From a checkpoint of a small mixture-of-experts model trained on Wikipedia: 64 experts in each of 8 layers, 672M tokens.
Below are experts of layer 4 (counted from 0) of a mixture-of-experts language model. Rows are named gate (a neuron's input weights, with its number), up (a neuron's input weights, with its number) and show model dimensions 0-159. Each number is 500 + 50 x the weight over its row's rms, rounded and kept within 0 to 999. Numbers have three digits each.
Before each expert's rows: "gets" lists some tokens that make up at least twice as much of what it gets as of all text. This comes from a sample of Wikipedia text that the model never trained on. Tokens count by the router's weight.

# expert 29
gets: " —", "}", "^{", " $", " No", " US"
gate8:542425506426460455503437545545394433500505503473577445531411530527493520574449452519425530538506479440465547468460596469464576606430581528584511483452608451398510456496536526553450467491572453496512503394471537477469493486481569465535489554465570523547483520501568551491518553483534483470519522462500519551573496436548406490631552395520527525488559495479460461388515573491595478458466521521528584454524405497524443503549458510535436538489532425518523540500556502447485591448466402
up8:514483507495480454484369595555427513504531536439432424499450578472527542556566382447546553465512527404457580480364546507465486491535471490618524504434516448406419475479514491538516581486479501448527476486454454470500534473534525409560440475495502543497468550511554421410561548504527466525538457464612603507501455469527503484578496425489582499543534483476525530536542541454573506542443441478521505400552508428490455542550457478491483516530602497511450522501567423431447592564489453

# expert 22
gets: "ic", " g", "if", "ib", " se", " Col"
gate1:521510543491433571528478502512548485549475446519429446472494619467507468483455491437553361468408565487551485440470502528543517518475543538534475494410528521465460452471441495547501591536496676520524520498474513448631475534534462461433405577601495423489475448451463491476437549528404420547517525552541437450488540460529569510513536455546492449489439470611489529472418494578452505417449452471474537533556569498456488524439521531461522535576529478474371534548473471500456480558506558
up1:500547482471562513524561437430542479649419469526548420601473484605483500508476495581502519478492572471501522516590526579487534565441470551473510446539513464441512399355491497600574526498581446548550531550548462548514429456483526554467485597506496507557512486484491505484512535534582462529470528565486528455398508438498431517488428419473394455502454380594449623478461472525494432519496486526587561518490520524469510576428491544500479533517488445481457533513504568520549505530507559

# expert 38
gets: " of", " in", " by", " for", " to", " with"
gate7:489522451479561448367470564515474429491518430526405439480514518478450425585439423533476484461500448527544487494563532423482526535409499458474516485470536505535513540556654502584557507514494479428529520506561456557614551489464561455533564479558511541546568482515550332506508488457548521450476493515480455539522449551453391543604575467482453548501461564498525425466543518480441577512560492466540498512617603559526447519507487424465497540542557521500527533443523481574549507522433521
up7:419482489430591458472444479512503427547481403606508452463565457535514491563485553465544514518467444490395535460546515514438471544562499453489544512482474539475535534532558561463469572529452465543583571524520514505553514569503537509454535529546518532553494493517555452434551456438570486443525490445473551501472616561444414556428568549641392539543528476524505501569496509528461519561525457506568469548430521519489587495504555520534535501563513561556605662547550571532449444491433550

# expert 12
gets: "1", "2", "3", "4", "6", "5"
gate2:482534498537427550480580499531593415461485547612553454499554557541565530508565503501516501507532382488538457480519516514504480508471471414530580412442440503416488607464497532531567518443389478466472484432478527615486469586511453493492489556494507481459478457535490500549538518553464430452495430603493403543448401454491450617513598542441505509559509499428488502553505541450467546503560488480527429395495513413516574549532504611532565506492541494548530507488448413538539483468445423
up2:454512475445532514511575427469560596350429561527524517522563508424589454518395665517452463503439464474531482408471488533552483546538516479523593458519522465466480490499479449545488597496542474477424498504538484443516517518488446536475501466458431497521455495520474537612552464404507506437439494477436497475555560545537423445444474535461494472596600538525468423494583437508536533479468567447477483514557556539484580640522510481529531490495522489468557465504494469375558500429470500

# expert 40
gets: " The", "ou", "6", "0", "5", "9"
gate2:492536544466495453459511514575492478433465530514595541503479563529583514522503571472505457471525556414444505498461484506484440500472490533475499406526393601492602445496515458539522520499521504630589516441605450463447492530545513525447519536411515520513474508521610510489553521521472531490464492388481516530467517523492506445629521520446535519620513463521497402525513493544533477469482355525552552414485569513437614561487432488535428525560497381507568476495472470535613510577481519
up2:457571572527412479434408555606518484563489487552457562467428522509495552469534469534573511527500558470514508517491472479492561553421576508486486491480454535495525426495540501558508458550476509524524582436547459526517471459521453470449630510355471511518528562533495454440502500527499456470451453449533579466512460394569531426518519461455547452569553498559514513517504575602515406472517453499488564523476328516443623610524543556435453552501470451480576489472525509474524574566522455

# expert 0
gets: "-", "\n", ")\n", ".\n", ";\n", "\"\n"
gate1:498525401380493565518418478510529477538515530531450510508493617441536487514492615567594522496471518479478458484477505431536450493503542443437476513456476565482435479506491491446538485512427426584580374515494537506533430402554469435631490519535523437489500502500552540523475489469603436465512488508477524446500449548473565402453383547468561563558480484537490517542499490522552453459446515484561468405512508417537519521554555442399490470634540443526483497508492444555413518534432554
up1:543573443539514498582445536505511461498480624489475541478492442563507456538508550520447490544521467536569567478454500489562563420449518505442466481542585433618529419515517574478500484587453510495464425464505422440446481411497451568606538520436460532554566541437548411452469563549503487465474447388489494562500440519527429495531467413487507436515436499517428447465518536530506514524471515519449504506560564579509517413469522527455516551558521362600542528575562487492472507561441389

# expert 21
gets: "p", " s", "b", " d", " p", " w"
gate7:525478441462482474462472541535528470469546533454589533533446470538510467496467592478434465471561484507521530447433490453447533535361476498499489437504515493493503516590515446491433580445469460551436439543429430507538540560460438525536525564506460505509490464513430367502441522563610421510500551471567524417438506461532476612560438552568488515470518425558531503507390562540366451532541504487486560477436535456504352484495399490461549532561454462511489562521484483488534603543522446
up7:538409424454459459376478435527518400542547512430521463456396477517425505455485597496436402509569481593535520411576478561503528539550480486492585515546459607476543478540537583435465500487512488529538501496492428431546539527487455458492507567505496527441560524576428625478527441494567519414557487423567502527533552514564510474453443464467494491506476460531430547463470469522531600498474464544589481543552469563580540492561421522569511460529518543481555418441527468447524457528553433

# expert 41
gets: " m", " de", " un", " ch", " under", " al"
gate10:518478511471448521442470458522386597460548535490499437514406514558550520460523455551458400439425592531524493448542515578502445504533563456498541522496571587446462394583422507465514465529535522473539551506414571531538587480529480484492539475446532484494464504476516489389533488467458469559472459529577566526480477484541510477424486472495532483410505505460553575607450491511532608477520520647479562532538467487543513521530563625489522423485438531479561541546518425496491442572627519
up10:501565477488565510482481550471558442571482520519402430430513531524442433547489472509544517525496422570475545544548474390518580534513457513502495510501539438439517532525574437522398490442488518529466475501578519464439411516373579549467444544580514476424604480483517518616513485507561570418518537426478406486451493547520507473619481517530437531505498477529534440403460525504444413547402539445448393493508457469506455455572489438472484501449604502515419420542534524489502490518435475

# expert 51
gets: ".\n\n", "–", "\n\n", "==", "===", "==\n"
gate17:403580535461523498506533483515469523500524495539533437483569568432440556484483532551556535468445490500596529512466471494464475519530450459466543400538466515455488521497442580515508469507476517459529468419427528452567536529532642503571486394493428479480434561464499508484541570454468558458547499509529440522447405449551446407505492608531464397424505574518497511496525579485579533621532448639508478497482616490444513491530439450548565515573557520575524509507441495521615539475525452
up17:481563611436430524518437492565568543508663497500478509496556470503529483481601511438447496531485483468564461577551497491484404498454507451469551557406481444613543482561555496487507548515525584424469489482494499588520492451497427537549580474611504554511542520518572489536465510544570547488573516513436506497554513435470493495478588478563465535477514524478455530459527501452465357536557423442559471470485516498548478404414501589413481597484471528565458482573497422485496487560489573

# expert 61
gets: ".", " L", " S", " W", " J", ")."
gate1:615433482444513449418494513519521491507437485452552455479585448450505587480475542475448532491446493397402426524505498376521544484430525407459525522444497523420516523497499536417412452524451512455470547473447521495432444531503458448440541427484534550562547474390484487497393492542465540479493558490435517482453441518581521534595482442419511460465456470480481501524505551407527528487474405523579475475521541431448476546556490471494504561396466560471618421496442551451439512492513396
up1:505495490550498558496480497498584500513509543517452559557435533533586452560501464574440516510507619611496547430543489389459511549457451494504550503468414577472522533554573579435630534551358476539552441489487513553434478465499497460590442489478480561421434497540579551516603619492582432493481498471527517504481495510526572461503505417557436493533495594479491555496547462542481575530458485515485550503462416538471533418522457476535541548614567441491570496574511522508488527516472482

# expert 8
gets: "0", " was", "5", "2", "1", "4"
gate1:390501473453534481425412521518458498492485499532551490518495460472472556500487480559554452473500453482488462438474483573461551504487502560481488463542475488559508448440489500440561445542418483458431478483494392470467478502519448452569459473505522530540441442536475490550490469605466579401470471390470411554494485544546610568528621567453451548482495499509516390486524493494556595491543382501551531490402460590543464404525554591492450436556435518427484545587485514517583490546416431
up1:592517649555516545590470520519603578591490501539462551586565412533514500487418450475515489557481538504517474432449421524478446544409492527461451546466511493485580540492529462489404469510447533500495457425458513533521470496406529535458466488475466544542588540506406505548508487476553458556542550521548464515496485456505484465515509528531607421541443552480559523517423482443489356488593512507456448583470499467459538589515587475495481524581498450383477548504431529577500552523420466

# expert 37
gets: "|", " |\n", "\n", " *", ")\n", "|---|---|---|---"
gate16:460456629478539494571499495500433548566560520538498582424463508430578513429486496521492486573447463650461597469474479513530464542497442456478533458534475486451471518386521497509440605462405511550466345386546462476595474515519541527537518516460513490507484559493474499441427442595470477424473512497425515527492499517495488481442473504561475571513557445467561427475538531445426467480524544463563509472400455463534484447527470502415440480486462561496492514435451473466478410579429437
up16:468488639405455484594490464522450527580582546487512561400456520436522556440515483540465528551465498617428570457474481451516465543504497468451493462511439443436498523444542522501424581462460505491510418367526525433531476498505548530483521444485478500540552606502491502480367489576494452430480423529456551468486521501505471460463489462457443552521582418409581514486601523452410452496529506433562511467482449447492520439469442469391438491487454509513468464474423459441527422551493487

# expert 57
gets: "°", "′", "30", "00", "20", "25"
gate0:462479504471503580483558378578473566569412486489364517571504502557561555411504516435524582517520418434601517527515524515494482450438552420522473508443415494485488608492517450525502561563511421428539545454496518504492483462532499502514554484534461553491525569549563520491596437524480533435523515508430426550480447527538514489460459513481525503601473445442495514522609516501519555514517566573448463530430449515553493643497594493513606483504592550497445446569546470478459466563522454
up0:514523516548515506549496579446528471436555548435570464434474517403517529452523497544453432494505497520383498555491455517504509405672492605540518463511638509506416436496571514504508485491543605476453486465417540449482502530453486532508547507479542455567525409469463491491393475490570433458463537568561532563504484418430516482505472509483545583457608561490472509503449485450493529512484433468472567449462566453492529466533503593479406460557456411508532570449509485537479562432503593